From a checkpoint of a small mixture-of-experts model trained on Wikipedia: 96 experts in each of 17 layers.
Below are experts of layer 6 (counted from 0) of a mixture-of-experts language model. Rows are named router (the router's row for the expert), gate (a neuron's input weights, with its number), up (a neuron's input weights, with its number), down (a neuron's output weights, with its number) and show model dimensions 128-191. Each number is 500 + 40 x the weight over its row's rms, rounded and kept within 0 to 999. Numbers have three digits each.
Before each expert's rows: "comes before" lists some tokens at least twice as common just after its tokens as in all text; "mostly gets" lists some tokens that are sent to it at least half of the time. This comes from a sample of Wikipedia text that the model never trained on. Tokens count by the router's weight.

# expert 87
comes before: "ing", " of", " to", "ed", " with", " and"
mostly gets: " project", " research", "ass", " action", " access", " Congress"
router:487444517449493530543496576391546501519443525499558520457511526501493453411477423570492470488488495552418486530618450484528503508578503478560480557540532477416522486476555460496444510481512471
gate0:508483466528522538563488446556507488414556495516536529566471487535502470554457552501502459520485410472490438492555544505474509511479496492477581482569525554445466545565493519450559484475515538
up0:472522501503478480419435473511491489455466473460506436576499425514440527498493470469479524515568520494495504542473575493475574525496551480503469538551495446587487470515466542466429366446545464
down0:496464446484459476466548470533486395454520469487436507481545429534480554525575482495474557444537493527465519492579516433454396503493497483397507538533519529483467501488438390592469486471484546
gate1:440543577508458420473484462494484524527505526508505457459522477482499482562497452606480522536588521576502490512499524546455583493464527476427523496519542473469460516443495583513560481487460601
up1:470557464499482555475544498529480533508490503433532480580507545523462493537577464481537530488504468495471402512492521536523496480499441511556492493489489464573512501517522542421443427466584516
down1:480499464557458475549501565510462481501551508461467552448541504449501488537534497448494534501470486493458497545466490506494499528549525447480503488428488475571470498558528467466510578423482521
gate2:484536486518549506435500501524444498465481536437468509500461544502432513521433498506514502506462559469436502539517480496451492501583559493437550424515555493458448473442412486503537415460465552
up2:515432462452517498465498529582482537462495497533551555543480461550542527478581470467522471532472515434628484495541503492544469560419500517465523521562577493493458508520479519558519526533471528
down2:475525476494493535477458580442480446468515507552518551500452491438538500507484513475488502509455553508433528547479502472537484537519519461507423470527578561560520529575533490501552515488507533
gate3:482448482460438491496460460489449532491506440547521501555470418518518417518468465553524479516445531473526513592449567561454477527498503492489477483547435491545495543462491488551511503494520552
up3:451511475487464515492458535491424480587550448511513491456522540518472457474504408510487481514528527476489486560485452484467495528464532503433454491519472481442474545507468533483470473497508475
down3:508559453499469481511468557524478495447517533457509493526460494539528527533587525483489548549564522457558484502461571491447606501500466463475518460453540489463542432516461506575484498484462485
gate4:432541533546511495509487505537485465478473452432504528515482551518462532408446481460483451503559543458477466542505596509465532479500517535514468538468497535476522543523412461560534508561431456
up4:461467503529457479517514553510540529452504493559551440499438546509469487557446503492472543486513460527550516542502464545554499515496493495516493443479514478540406469448513498460466470471499451
down4:536562548530486514465556494441464567513482455556428495482516525525538483516547549457527454528499424533545546518447493464525603553393463567524454492469573483577492472510470526500499519515455568
gate5:551495509476512520512475522524520472527497435478481559450578496500598577497466487482434511484555500449431509540527532480564509464433444457441494460510482464575477534457516486492483466503477434
up5:476589530505480526501572582475490520531505480478481550527510486474531536440448514533487516529503519495444434541528493478534601508489480401473504478504512515490463474491448492458522524547474465
down5:507556484540498564514489505444504514478487515435528456539490424500520533437420506495523522496555489536523530532471529458495533435504420504462531481482493422513486496528580554530494523436507433
gate6:522563489503514510511466530458484489486452537547560526543535510522522533486602501475487437576468505520460541483483511517519510545506468568473511473553460525455461436523521431447522553474487479
up6:475548489529506526492439485501478504441605553489540512519484493459479510500535555497500496496475546473470532513458480468483608563474493435498538496502477495492525474501512512497506483485446473
down6:528502457549487514497505483514499433519444464466535468486456562519500546473485481510458409535380482533493434523497479538482500523506505428429529508568478412453503464422545491508522515495540444
gate7:512583525490492467534449575544521476487524428473498468457440532499470467539429456548486519414501503552485501559512490562533532516464488496529503438493571526510578483539579548473522537546548515
up7:469511518488529492440473511560517544481512404463522481483484495503526466454547517511467578521486497410437490434547477535500472434510522503537516485502471519496547539573449501520545511439489516
down7:464541498501539496502477513468560438459525456434485397482521480466530476521568446455519572569506451521547503451483538500483504491482482513464474411479490516447568568545539547472483459582418542
gate8:436483465550531422510476537467529547495472465533515485441534484560452539499526482523456548533511493517547539499512457515486487497509500526536556501441536501532509482512483505492551455509491540
up8:488511531532540485435613452493499460543543522497481538559482469548481509530475475547460512507453480537502464481530521570551543523554542502549540508551500544554439532519507405513497494490509494
down8:495507596506466558406553547463463455512461544504491459533458510484538504457438544496529536446453541464466465528457538529514485503528504472568512516581555420525520562477527587501554567509482487
gate9:484544546492506484501478496502497554494538551529453470512437464517488528471531537516474464497420499426510516541505507483476503501483498555515537524557470398509490501503465522442490522477533427
up9:463477562459513548442427469481471515490521498409459476451542407444481518462548456506540510499506478511478492443469470489447471507425481564451475529474440524515543466467492549491552508551449504
down9:515552562431554510434463499547404495591440463471529486521536543511440490423526527504496494508440518558519517525514489489433551493571470507479496540477472534550507531459502548436565505609453471
gate10:520510474508519476436532570517485463542563456495524490473535565465545559477479491521547475495479524504496469479515473508477499476560463531494467593451530488463401428568442450498478493500498456
up10:562452468426500490516529437539491559512525458535567570580511498517436392516558437461506506562501477499440479552433594508426441578508493523515553542500565565478525593452530555492448481493532585
down10:568543540511550457510433491564488494466521528575484514496499439548556484506419543485509542528484484539519449529457598525487522480473513463499529491462508535517462489499422503518504560536464503
gate11:517536513531546467507480571488482504497530554442475490462517528523445498517440505502577459488497531466487587458485435503490462505489537490457470538437496479506461503457490561509506509499521434
up11:495516502488505507470484464536551534510518496565533515556548492442497418489461517517472512502454467517485459460514478410551493453616531452514498456517443592525534535388551461527571471435511519
down11:471509508509502500472529515478486533517503547497445511552512503508548555516516475470469535504446509503506530424539455466525485475531480498486519584580460430523393511576462535530478487501499466
gate12:481434491554515558458507516482548492452468507514449517412531562458541486415567498531461516495500583507565494428519486503491499543493441484529508534492461521416546516547513480513491465481525566
up12:552589510483487508507493477513521502484484567538454554517544474503498555537540519479459490554566482463500538492489456502477473438493493522613426514532536468498530530578451531549463494521527537
down12:485517496534505460543430508510543540491528528476521520437485527404549474487477545516530552429516541463449530548485497521514490448512530509515478450450491505505574487487490514548470548516516479
gate13:538527532524508541480442424484460465523499494488517455543512523499470560493487387483484527537457489505534476443433519494544484509448529512507436494504412530546475460506514480491438467503539549
up13:470516524598451534523436516484508540534443478532545444473516518492458523545512459491571506598467481561490545466421461563582482398523538478464500517509490524495544490444547504524485480529467601
down13:451514505418598541531502522447545487548589505493529533487565460618563437452457458528520495483539526459484500566488530412433477528516498439558537499485433543450480465539524500470486488512501457
gate14:452529483479500545473551548511471512503554528575525509506508499404583547564431526485533540449415484518501451471457502494513516407492551535470464505519583520496522574501450495455513563474524538
up14:528493477464461445486504534565551530512516508445465521540494487502497491441518432559533479543468486465523515474535454461576482528468510480550481499496493495501483500540477452500494504582487498
down14:579479524435504475444507452466516491482536525489507489509507506499545451494487480559518564499515554454498535477519490467455437495539467495535469535537486501563483518477475454486539553524427508
gate15:494486507502488464495488527475482540466516496540515504450556595495451503442509482497563519458514522563593520504528544469545497459491475453500535560484526477544503518436424418598507498553532428
up15:465481510468535559519499459501415568477452469463474474449537479557521472533546490531534550477466493503569514387489501547469580521486482460524535546523433567477531456453467520467461453451510541
down15:519465510484439423426508532506565549477526489500531465540504455510538504442520488485529527505499531452557525458547433446482568521467519406480453495522490515476492492537471554479524552516500438
gate16:439541478522475530520498505525485508499512451465522471474558485406484429542430493430562591478537493495490501476450475515535457535505526494497473471540508575477524519445479518483450366480491549
up16:457482513510508459468440504506498505572565557509496590441527492450497555500518461465546518503526543483461475471471436511455423509479459462469462501495577516512490431491496492512465465494565491
down16:470503474479446503449456519612532519483505475526501543478571538550501493565456508457560505450495533445432459527427478464492539483504557511462526504580538445494557492498512438465464413480511473
gate17:580473521488543480508534562448499482555524523509417542570508540475505471541516432523569552517506582466477519445508476542483504480453474491496582483491548544431532541523501536571485570542513508
up17:468465496477505478504479489518570463458458518470518527518538511472545539480473538520480539491436433492501479490421484452440477443509480538478554488503503465476470475548437481480504532480499520
down17:547500472461459578547526515484457472481505436503577475570522580471538513508553516470584505482522551476509518482420464559508525536513515487452495549493509525502580540492404538569502483526512559
gate18:499475514473527571484493502418535481502508494450568465436507482546500548526523414438556518515523468464474529494511530494532520493523613494482616506466573524506521551468554548538529452477519499
up18:503480479527450437412551506487548445455528536509494520545564535524535532520514474607500510544469437513460473567526473499443496495455549552498459515472482484457528480505467541509503466429462565
down18:545553521541527533496514508543499509507567517487456465472465539572487563473517409444496490492439378493495470492561516550486439414464533518511507449520481439559491542496516560449530495428455461
gate19:399485523511479481546445497473494491487464503511547507526489482474461539492453507523492508524455495460507544536490510512502462437516507473480576513511486443541541543472460420498523527499451564
up19:530441462557551499515582553504575564527464483454493528499446494552516472482475473519520494422533501492500527493432549488472551431544521515517494452522494475502514430492480453538477529446531502
down19:460523561501516527526490473516549488492506527557449564507548489560539465479456561515512528522464485430514581485488504516514422518511547527490439461510542483508500566462534491468427513555464509
gate20:514578527535491547482503534496485534472470511542493503481445455566526491488548582543470491511536545474492481521484415496565560456571544527478537548474541476519566537502503512602527477527512493
up20:532496503495467544510523545481467465455535512548515480482487444509467555518526420449606465420581425516534479441485525528502547527452530516575537493505470476490445461484559439508517474503546550
down20:511475524443539378441475490520465540450506524511475460494541519486523516496522468523555481524510502482616557543541559433521557531479465431561498535516484552563537465481485517552483464489461588
gate21:529500518476419566512478529501501495524548517467583495574469570467495501436480458548461494499478462481556572495442481453537462470519458542493444457456471496432460520432581483474482468513470506
up21:509576526555424461473495508561478532532526489459458492464480529474517403545612518481481381475505498441562438431502501584540612514493528541484526578544554482513524520485555518516500606489506490
down21:528489534520510420534514517513553491459558496503556471488491476480577484547464507520521436531439599577493558446511483511465565540439474526494449518519553448481490502509521599575485493452471494
gate22:478487434532517473469453543508539492558432460491504535455537459536510510543534503515426488517487464517506507531442531467453490542513485515504430456456456478440505469628513477491470514509580420
up22:477478448432490558533480468494493562530471525515468480510498538434474431484494572430501454458544473466532506573495490463463530514489598479523459475487466498500470471444564564459452503505490458
down22:551485506438534501535535507495465509503541454469511502535524472482597471497555533511536506491467504433507489554477526541460489533486542428479475423465496485517490527450474502490467470520445501
gate23:580446535568584517392544471510532476538464386504421508446523462439455500497503526537557512543415438497505485470473485425508581507498496478512538563504525512505474459545441498505492533466492521
up23:512466522489490495515529467557517614520490486431535468470561515455452487500502445470535502494530549505446430556496513506482528486485475517496511520549457508491565533552606520485543460507528511
down23:482475460509490452480443517445535479550547502508562506521526514507551441458522424532540493552492549450477514523552484529465548517613517528538489510430476488523601581550487450578505538451551431
gate24:496525480506519541496507497437502532525541497488449528547483496541509447456479471456560450369538550502526497481533440483560472601464485556547500500528487465500534396489532525503478505529543527
up24:530488473479512497499537489551516510513447545522504501476458553530456577541476482513533533444499448488527520550539568464499556575564455467514465503509455426500444515486470528467429466510478462
down24:510482541478452469518467535482396506490553550480498454599414542446554428445561576494488602528463562518494498494526565460514434437592504508457520457511537530527506533541440447528472508551489488
gate25:520463508393486486503524502504475540492459545552517531614482507529490457448510523515524498541542581518527536509490533489531482563661536550532416543470535596515517526549527486480473535604477531
up25:480463507508530508481555512512473442536462452529454474519491527481524519534465561433496496463561531483428486492383438474587482511587544532542461401496419475453510500497451474467521488563472485
down25:496547537467498463530544493528498446436510558560584563511466551529449475524428460563479479526529548516506390542471497528431527543529461579468508480518529481504545497530502514524471504521487489
gate26:508448502473512498478457512453429435564498578545440466576485519550502449497534509498574482568557512486496470523487497481505530516553509472492493542504487479543498516515576468443425467495447545
up26:539510415457489561529466494421486521550486539445538536474562478495521477386491408548483439544494529502590498490463546525540499435512435535537506487535477456467513524510532435490418472503590532
down26:554459536481531512484537522431544534438541477534428449535505467478449578536544521463537535461520489481477480506414508485435501442393538510445506485462476563493499511510501508557533488450393454
gate27:609479505382502493530523543505536455541396467492518509538499522562543550522476510534506514559474504452482507543468467437495537511436469488511461416476535527533462479520467433474529423497446526
up27:483499491511579515514427442539540550465516557448554480484490489442500481475510560482537449458483486567517514577513491506448526428536491453549509468499513494472546530480470491565523444425444522
down27:561491513473449505439544480488541458530564501517459475495516444567506515568507588481486473520437521486456483565491560528475554563541510527477522518510486530463456553534493552543505478540510437
gate28:536441498486438456549569429443444470537512462443489473434486483525478511496526503463428496447528584540538533593562536504536547474491535466504505510479501536481467536536504489533541531485526497
up28:527539470504462551505443419494506472540474518452524519442553480447474495538409563464515541451464473493472530583515574498563488506506457554537528409517502512471452495589545586519509504494525489
down28:502543394501513539472452589586546545458467497519511532533509448456546563495482462416530512556452402522532429541560468519544463521542447468469482556487490457467508554527470583442442488500517497
gate29:483512508478554490549488443485490466529417469494407534502485484487476451509443531517500530496537551486548502514502499519477572556494529505509502540486495425513508523494476506548479496438456557
up29:522527503466528525470504464508468486466494493464479523549572515545579495494448456476465444481472455438492553541446466515483380526484477454491480524529509478543515459459466512491476528468531469
down29:523536493488526479467481474529436556495526503451517542489547506503471502433559467516494513515469539523559522518497476528513562490512402528491461499575481524448460536586501487545435483500565525
gate30:448527482515503530485488432503538542448519488507500485485502476555498553485534525514592511501495528507467522513528494454506514540523565503393559455591569468425480535436503447539491502500494506
up30:511494481597476551485528475481561521507551494465499562479529573501494467468537487456454444535493457522548517485450526504479557456495511496611497550517488548560448510488473499463472582511585499
down30:468493533508537411515572455490504552504452559478508467536511538590483582473544511439481534483477448564456538548493523491482475535514519505520491456465510529570461480549478484546480444406509504
gate31:494522534460505580492595466437464469560583501471478425512572459540451529542477445538529533494497503526478516493512553525509511493486454511402457550547444460492503484528530502499562467490499479
up31:486524509495533513476482432473531509525391566440487566516444465542495489521514462475576448552481470500478507563540457520501510501554515506557479507562529461580462553489470383540455491534468503
down31:519498481526497452484498441507520529547521561495452522437458535507572515518556498402535508422625461496574520513512562484482536551474527478529496476594553485556497530525485520463513419487483537
gate32:554466502505547513529480582488470558570470543482570533441539556558507452420565453579599509563499514498450555476522464490413526473536540533509487557525532552538484502547505443501476540484546473
up32:538572505475481513507520526469518446450540546562480532497541457519544562526467503511427480504459460475503504592539416538536510532455490460487494520491546499499529549473493472514546485506508491
down32:496469555555586507558478430498521462461589486423462512576457544470500516470443473511432525526481503501447526487483433512528480444537461509438509482499496575540614552415521458538555473476537490
gate33:503519500503471500485468571495521498413461417501503556508554495509488442485525522521484495512532386516456500497474485507480519494499473522556481566528516460531605532525410488477530507494474469
up33:571503532472504426564541456530531420535512524568499503521471473516483526539410501481458493504539520422518563479546444510527537512573502486453514503481488489525507547488512500514513513557499541
down33:482524520456448508513521393526516505556523536465537558432488505549499508489444545511457500446495476440506513518503419443449456551477457511462498536475506499591550518509436467415518469521504538
gate34:528489467513524558514524448593442493528522574428418461512504523561453520473484541462580541586554446537512430551558504412516519494461484566418487498539517497468546482514494530432446521429538514
up34:425518471493407550540475507493494500489464529505504507519505498510524510508472502531440445492574499420451477477479422527584476480498477506483375518510475538531525556531527490418514536536510535
down34:451508453540510587490467473485517459476511479522477479486527425497498510525563533493506587452520441489560477506505517480530488514564480502556545434586469455489492599487523491536494477498512440
gate35:533483587507576531490480510519559468507513477449495481497610502512465544489501501404461443484494487485563500528445448525457455499506540462481439494528430445414480492473516484494536501577420497
up35:521541461503534458539482478558465510538501463456494484521511511503467434412414579530491466555542485537479546533499468490455544573501516530511546569492517537459498487502551540498531518447457523
down35:454478509535461503565513536578556555571525539568462482479553493390499492542476505582511489461520531482512452525507472514484566527482503466574460496502483434514492474456487449411479470442572569
gate36:429541401499546540557475433487528452482577553510449486485519530520571522519452580516517512514441516500499523487565486422488506469584497483502508490499509446540574563493492454458456443492580474
up36:411524431429491514505468593545507525501535560539486504549498550503477456435521443472438461429481479496518496535497502507543502458482517534460479512559595479556533515503451452480449485487505530
down36:414568456475577441465453510535540526451491633484520476474498501526544516470507537474428472502501518465515546418499477526546503549495547470495498572526563516556489542509575576479477506449465475
gate37:480444606439422504481586538526546478544471507497540530506494545534502482530436464500471563504504482488448483492514487431529496504531493433466410516548570500469449502584514476444350513525579554
up37:572547438497528492462472494507466507476540490467459477555496448453442525562568508542497481486519450488477468461448488514483517453505531529554521495491519518484499524436471502509528509511494542
down37:444519601437463537496489563503570482491460559542583518454514507517527513423480469497461501586466537511493509528547489414566515537524470427508455460543479516521456496504553507462457482489552503
gate38:507507519406498508491462459484407581485573447562474475504456510473560477579448530456538563459501573513520514474538392556506422486494510558459566505453492499469549503562532446528433499471501546
up38:490472521473452468533508440488457562476501495486598395560500528421484532508452546516510500469476513465495507497463508527529513485508464517506585503465496543482485496476563524520520481535527498
down38:443487558413468535548446517566543488508496489477552541589515531538489431449521488519531474457532557528450562501513455432528490552490473501483429511513469484495505467503512397514512434529574450
gate39:431474476568478508454499496412618494534448494432438562488494548479484514534525529421505457476596398467492573555457485512465510466566517526557488447568511505461479507524541499490560515510498510
up39:490520387456475567473421499513473596485533492572507531490533458501443546512480483475513463484485495478546528411520471473512486391448479492574520517555506503465485507458460474438487507493484496
down39:549535494486538542608551403483500564428514541478514485579495480491489421535509545480521595506500520443444488515504388455423510512429512455519496540479436542522453561462496484527459473495512516
gate40:487434489493499501495536506474493501532489441435495514498527495483551514528475452483560493522404473486477457497469493444488455497511569522544474493471488508543514502458491527462527419465504453
up40:530435489475491544462493525539470502466481535615436483515409492521519535539442556522479489515479519386512416514499459515491478599472546610507512418498483468537515433466479486478531467517534458
down40:542489552517500464468408478488491542582466479501441600463543545463521560453436506531437522535511516464441519478515453557465501478520458544450496485487524509439438493514533545573505463535600552
gate41:541431502494460518519495511472393510515501461481509564553481500516488463533603544449541573536548568502461453518465552505484482451484529480465470448412530452532543481494585575469469421500515504
up41:541525487510500562443545484497606462424539476552482532542557533502485495453489496462428511494530503468549511480474503484491504471526442402592394503483498467431461487488468466483542434520447476
down41:527508510538484449478487522457487497430583545508525440452469454499492493503521508549504535504516513439563534470553529461462452435516541481440593513507518529508489467479508569535512552473508490
gate42:494537470440589479495464533499505532474507499465504490440499518525419546529453439561550482462551529523475455500499497526491456458503483524524496477523508500460489463511460524497540562474549468
up42:535528478517452467509417575439488565461438429479502488495498472550530470496562515521407461534500438544505532522518531408481491512516566456509494583527473479535554527478469565424442484470539423
down42:443462483470497478404415473475507498481496576468483498524510439481444534574511417474521509431520455538443478598470529484457558573528480567520493517540481487543418490490501443475471489450567499
gate43:484440563558498566528548555569457482552504536506470449457495442423517524504504439522483463467469549494531476464529472436444521526513513524495494518458488466493521493464484497483467564460470529
up43:560557513480491542497507509513514511582473545627617460475459478442614526517463557521559508516454461526479526548539500601427483438501503499519459573502443551500531529559553532487487473475464425
down43:515506487552520495415432481557525492509512512519596553547530592437518501469540453433474557467460465519475514503377475494426450500433606513518520554512503481480426541524495547522505440517543456
gate44:426424500471436480512493508449521533485529504465533458496487494537487456485434530532484463504534497489545531505524509410484575513523527519518399618508522556490539497468527513478458538418606526
up44:501568526484528442542426524549444497442471474554567529516453474521526521465539508409487538552466544481554493523524482516546458445548491520572535498506454539507470506564448393458522457481529446
down44:575483542455545476442533588551500532451549485469534534516524489472492482551519494497498493469495535562473475474527530524543483559459527523504532470504531559515532559532396526550563532524435526
gate45:429521509515462534465532445511522458513479555486481525519573548493476585514529522420547468488496512507497533531521487506485495478457514545469514523507565490451481468513526529490488541451482505
up45:515579492492522411563544449480552460469450574477494468494567472493508459500531559479500499544540509483461444477482461557594482498493516463519560463505474471423500545529592563496495439465477471
down45:466435519540501477557501540537492515502497526543504477522592498369414471508578504517530516496452467512484450559537474419457483510501470528447519539451565481451482503485481406496517438446421464
gate46:540477512529482486499529517492458497565505582491497470472522486573445485414478441483457553407524484520524509528462468492469452495501502507450485559449533501503454544539429460471516488453446535
up46:527518545523410435441422508512481513581457582547502540538431500546509529444487555438508526497526487476573551500518443505457462502534570499441529482520491498530498479436515447467561429490532476
down46:455487492418534516443478485485557508510477468513491473549508514516493533482530527511537474491490532495472459503500503516502521526548454522494524443492455479522457537461488554548491510457442479
gate47:518462486474551448513479483465439520523466479470524475564432549390577541559584492557481554476468510501563428458585461485596528531484481442471496450498452508383479478493525485445542557487487567
up47:487510471548502535508422516509542465531479467508524513513511486456554519489460449471472507488486514560501465440544590449551514539447481564532561447557471468505479519517476548526538502510547506
down47:526505465557519454510472491555521464600467493498448487482459432564444567421494398426520530529575532486498463458515483429523603513507533513453452497499464473478505517545457459568577547445437501
gate48:446450519464551446460491464504514555510470496547541436498478494495447429494432547524521525509471532464472562534564524509535508533523477458507528540549508439492437534467490475434520484562470454
up48:565546498521512540477458510531472461584471579559498508555543517571541509460545613538506489511504517540473536430507491550466508516484557519482519513373460456511456472498561452439522500504462508
down48:531561509546455513550487590417532466441458495537546475443527501536495546571520494520577531479518524461465522472554488528501499545540488511474482517511398554527407540543490427483396475497541468
gate49:486462439434537410478496457460513444495480513584475516500537448521536473494486470536489559536484491490423521587398467574458506559469515510480569533459471550428471505521483483527486482538500513
up49:515520570434525440467471506491555473476511510530510555491486522504520556449446510502506461509530591508451500483520521533487561551525490414489537508520457531477547487525556440489504499449580488
down49:525518516422557433462508470448536529589519554475465521529530545472483512491480529559461486569468543547483521513519500512529492485450560438467501510516496529516488499507544526521453523489562476
gate50:518495498465519452508534526484431529525461529516498502556461437569482515520477473429498510499553489475531593461420513472501512471512510479481528537420521552503459468511531551499507517510459555
up50:478508514590463539472487539530559519478505502519484495526529481518523453475494528520409519428476477440441560530483475483532535490441528445500523474506460460485511441462502437537512454586432514
down50:483451524497480455474507563505480482421450453426514555482571472485460527566542506503474570517506501531503431527455530551489481493481469515456522439565641518527564505521467565548523503530474537
gate51:495513456503551525486431542466493498480429436486438468509467593421522478485499486509532540530527511521462513559528524501539433470503545521462502497502566455517395487461488530577471428513494494
up51:506455559458593557504535522500471489473508492579517438388533473519440490479473450532552522525492450536503525460479486529522545449502584513522501528509498522550501496515461497505470564493478410
down51:566565585494506553453479517538485509502439491491498483492528536506489498474487487501535513542519546536550462529488490532528459477490505557455460471525545490573535486482448526539478481485534512
gate52:532448499537452451511511497480489431477469521537510473508476550561529485523494514557495590622506439510525519440461612536527534489459485493500470497496510546545541560456563530481536532528523534
up52:516527497475428477530531548534408459494517523544523542517540480444466485521524569491487455521550475471476544539498522428404481547511417512521451487468547511462444564548479514393537563544521492
down52:458502543533518571445541521487468517471477439478568494528497527465482508498496500520485543524544583477515508492493464429575528505397508538499521546552518503564515488527463419451489592503481534
gate53:502476483413444514437530507477499413479510507501486522468528582530530511494471425539536442583551408439447517529518530519495505488491530512481452472441500559489522448486503567481492503447479493
up53:556498515421532486494444476430572466477404478557588433494445463549502445503487535536441519509483488488452445455487499490464561517542460470554518522434492540521516490450486483461475439480467480
down53:427499545461488481481493538541554467526445485511540533483477502540512444463480459522577516508500536464511563491552451454518444493460393494465484545508477528410528476505487521447484487495508469
gate54:488554512482464442515495533456504485492472515536554500504567428434503442482530433521547508474509527477423530513458493464448537446460497473452477541438534473521489457499581537505466489419497484
up54:476474514481516532426497486555471514406477485520445489432475425505543463484533467529472498501602543565482487432530556481478539527455467509517527547572535493487524522492505536521578464520465498
down54:437495493511545480593439547435514575435501449525589581487510516482477510498401516492540445426454463457505539482493567454424465527530478514552479526493500456509460447485556423481442482493534470
gate55:527536399501582469419436488513542491519543478447417428563503509496521545539467508456481544570553469482403507493529518525478447536554424410434525476514500482514531483426503487550567468450516497
up55:486564558472495574510540490535485469485514515568591447474511499530480554477484524502451448461459542512561541477504423496514447467486459553512522526499561545451439519515442510452504474500451498
down55:502467528510518473512555453438552616476464475488523528465551448446509552511480540514490369497521437498477517435520538520494525560545495526556491520478503480422527491568462498517459505515552474
gate56:531536543484504598462486531529510523479517492497465476524535605568476511493440442422563503469523507457505492496524539528489478424471445495474470437545516534497526562495459419506587503506466496
up56:461483447499520526621441467511483501549488505521518490469472469534418514432509478494451490524538533553486474550473436547455510494556487494536522469442546584517508553550530520476496463470489450
down56:482492507519516452551454526475545475469480555528543482462490510477589484467492488548490526524475490528566493503506432470482460449540565504522529495534492499510489544512526487424487440502518475
gate57:505485491441515538481519561520434468631589458474491507453524497615513478509500484552432503548477503489520519487465536468419467474553466492449455521513421558515491444493500529451516437530424517
up57:535521490477562583541438585450490513486561433516506519522445552479513432488517509506523534539424495446472532495440475436427504474423526514490567496535448497480456538454479506470442478590529491
down57:518436479507503490557508459428481559550512493505414487507535439518510468444498501501479477434476471570519499560549441440563469454485520442459582494506586457545500548475558464506562552505470488
gate58:578503548441526451487491490544487489465443469493466545485486510474494501519521471518509431461406495482519457494488558451563510491562504517541498477506464530466417424520519465426547522528452534
up58:501529498494477444462516480472475438434486526590516497470547503505534521496519505474498495387423504455547520554460523452451525469471522459493550519501512517527428451517470505526498483528453512
down58:448518477472540497432531502545551501494449528468560472498462498554519510573464487510521581513463498462522525521438454464482517471492464446469400505515465478491547526443490529528488523532492452
gate59:553500516439532502516474512484550497587487482574520551475495571515487454474423508499502479495441457513496448534569518487502495475514542553499491541539437525532474538400462517479490443407521506
up59:476549522502497511500458564583529468479512535480433396541483482473476555500493449539472475470544504544480528530463514569483503565485555551490493516519468434466496464555504467599484485624543498
down59:478475539519418520557545428471535519476496494457481527524522436468476472473511459440483485462527498501546490425463456510488479448494547490566489526420489489494549516495509442533512512543475529
gate60:480445538493450538549549478481581558513491487540502477509497478516450551555517479485524478467487533430473499533502495463577550477479508528464521482418410539455466484462468566517486459555530490
up60:504527481429506517550502511573514477571554475528518485490507425488459506532443470540459441450470433494485525508546476455544526530509472543509505536480493430525511621439477561501505537563407487
down60:396602453554480436515555513560583481488514564480519485582568424531496514525507552490454484502457552464457519521552551512502499449454501498522544452496529530475519527437484554611455425459500494
gate61:527510518485467565501507483451497493580506531474484494506495518500454590544454472527539432514521514564484490440502542467457481497575489515495500472610406482424499458433545519486506406490500514
up61:568460521646404510484467505550504491471560532532507519422468509474453522489493491477492518529509463515504508420501517465502431480539505473462477493445565462470520516513460454469448552432539514
down61:496440555480544487471468438540487518522531561488525504572583518519482587488477525580484506556445566467526519527549513547525544483459470423506415477447478495528471507450469538569536500492538469
gate62:530570540544539495578453566496535503527542483524435486518520516550441480557518545456466468486469525526550529494532475470448505463536484485523523422486554507463550574512381507526479508498548483
up62:498508505500518518479468432467500465449502527515534467472498482577474487388467453526505529496447506513542519453480591512526513537538442434474491477516534442546458512567527462516427518410514450
down62:461461458476500474544486434511487477505494490452475413406498469399545574502550522465482504433530573477491511465494437470501500471509532582430487483538441514430553552509460573526530490525490535
gate63:519458598419589502460505517475512445489445486471472533482516459472499487504468410518533495458546509475449523548498536525450522572506600553517445474526451535487465551471440474564526555560512530
up63:476454531466505530421546505491546586447477515473479476527584524462542537477453463459500611517465511566587531547505481463467490377511488458455494528510557542522458482499545561448457525448483491
down63:518567440474515525433502527517456454517531414477543471462422488493507539548434506502470540537509454443548517494543513516461496449478481521474507424487541496514489470479562554494463513540481457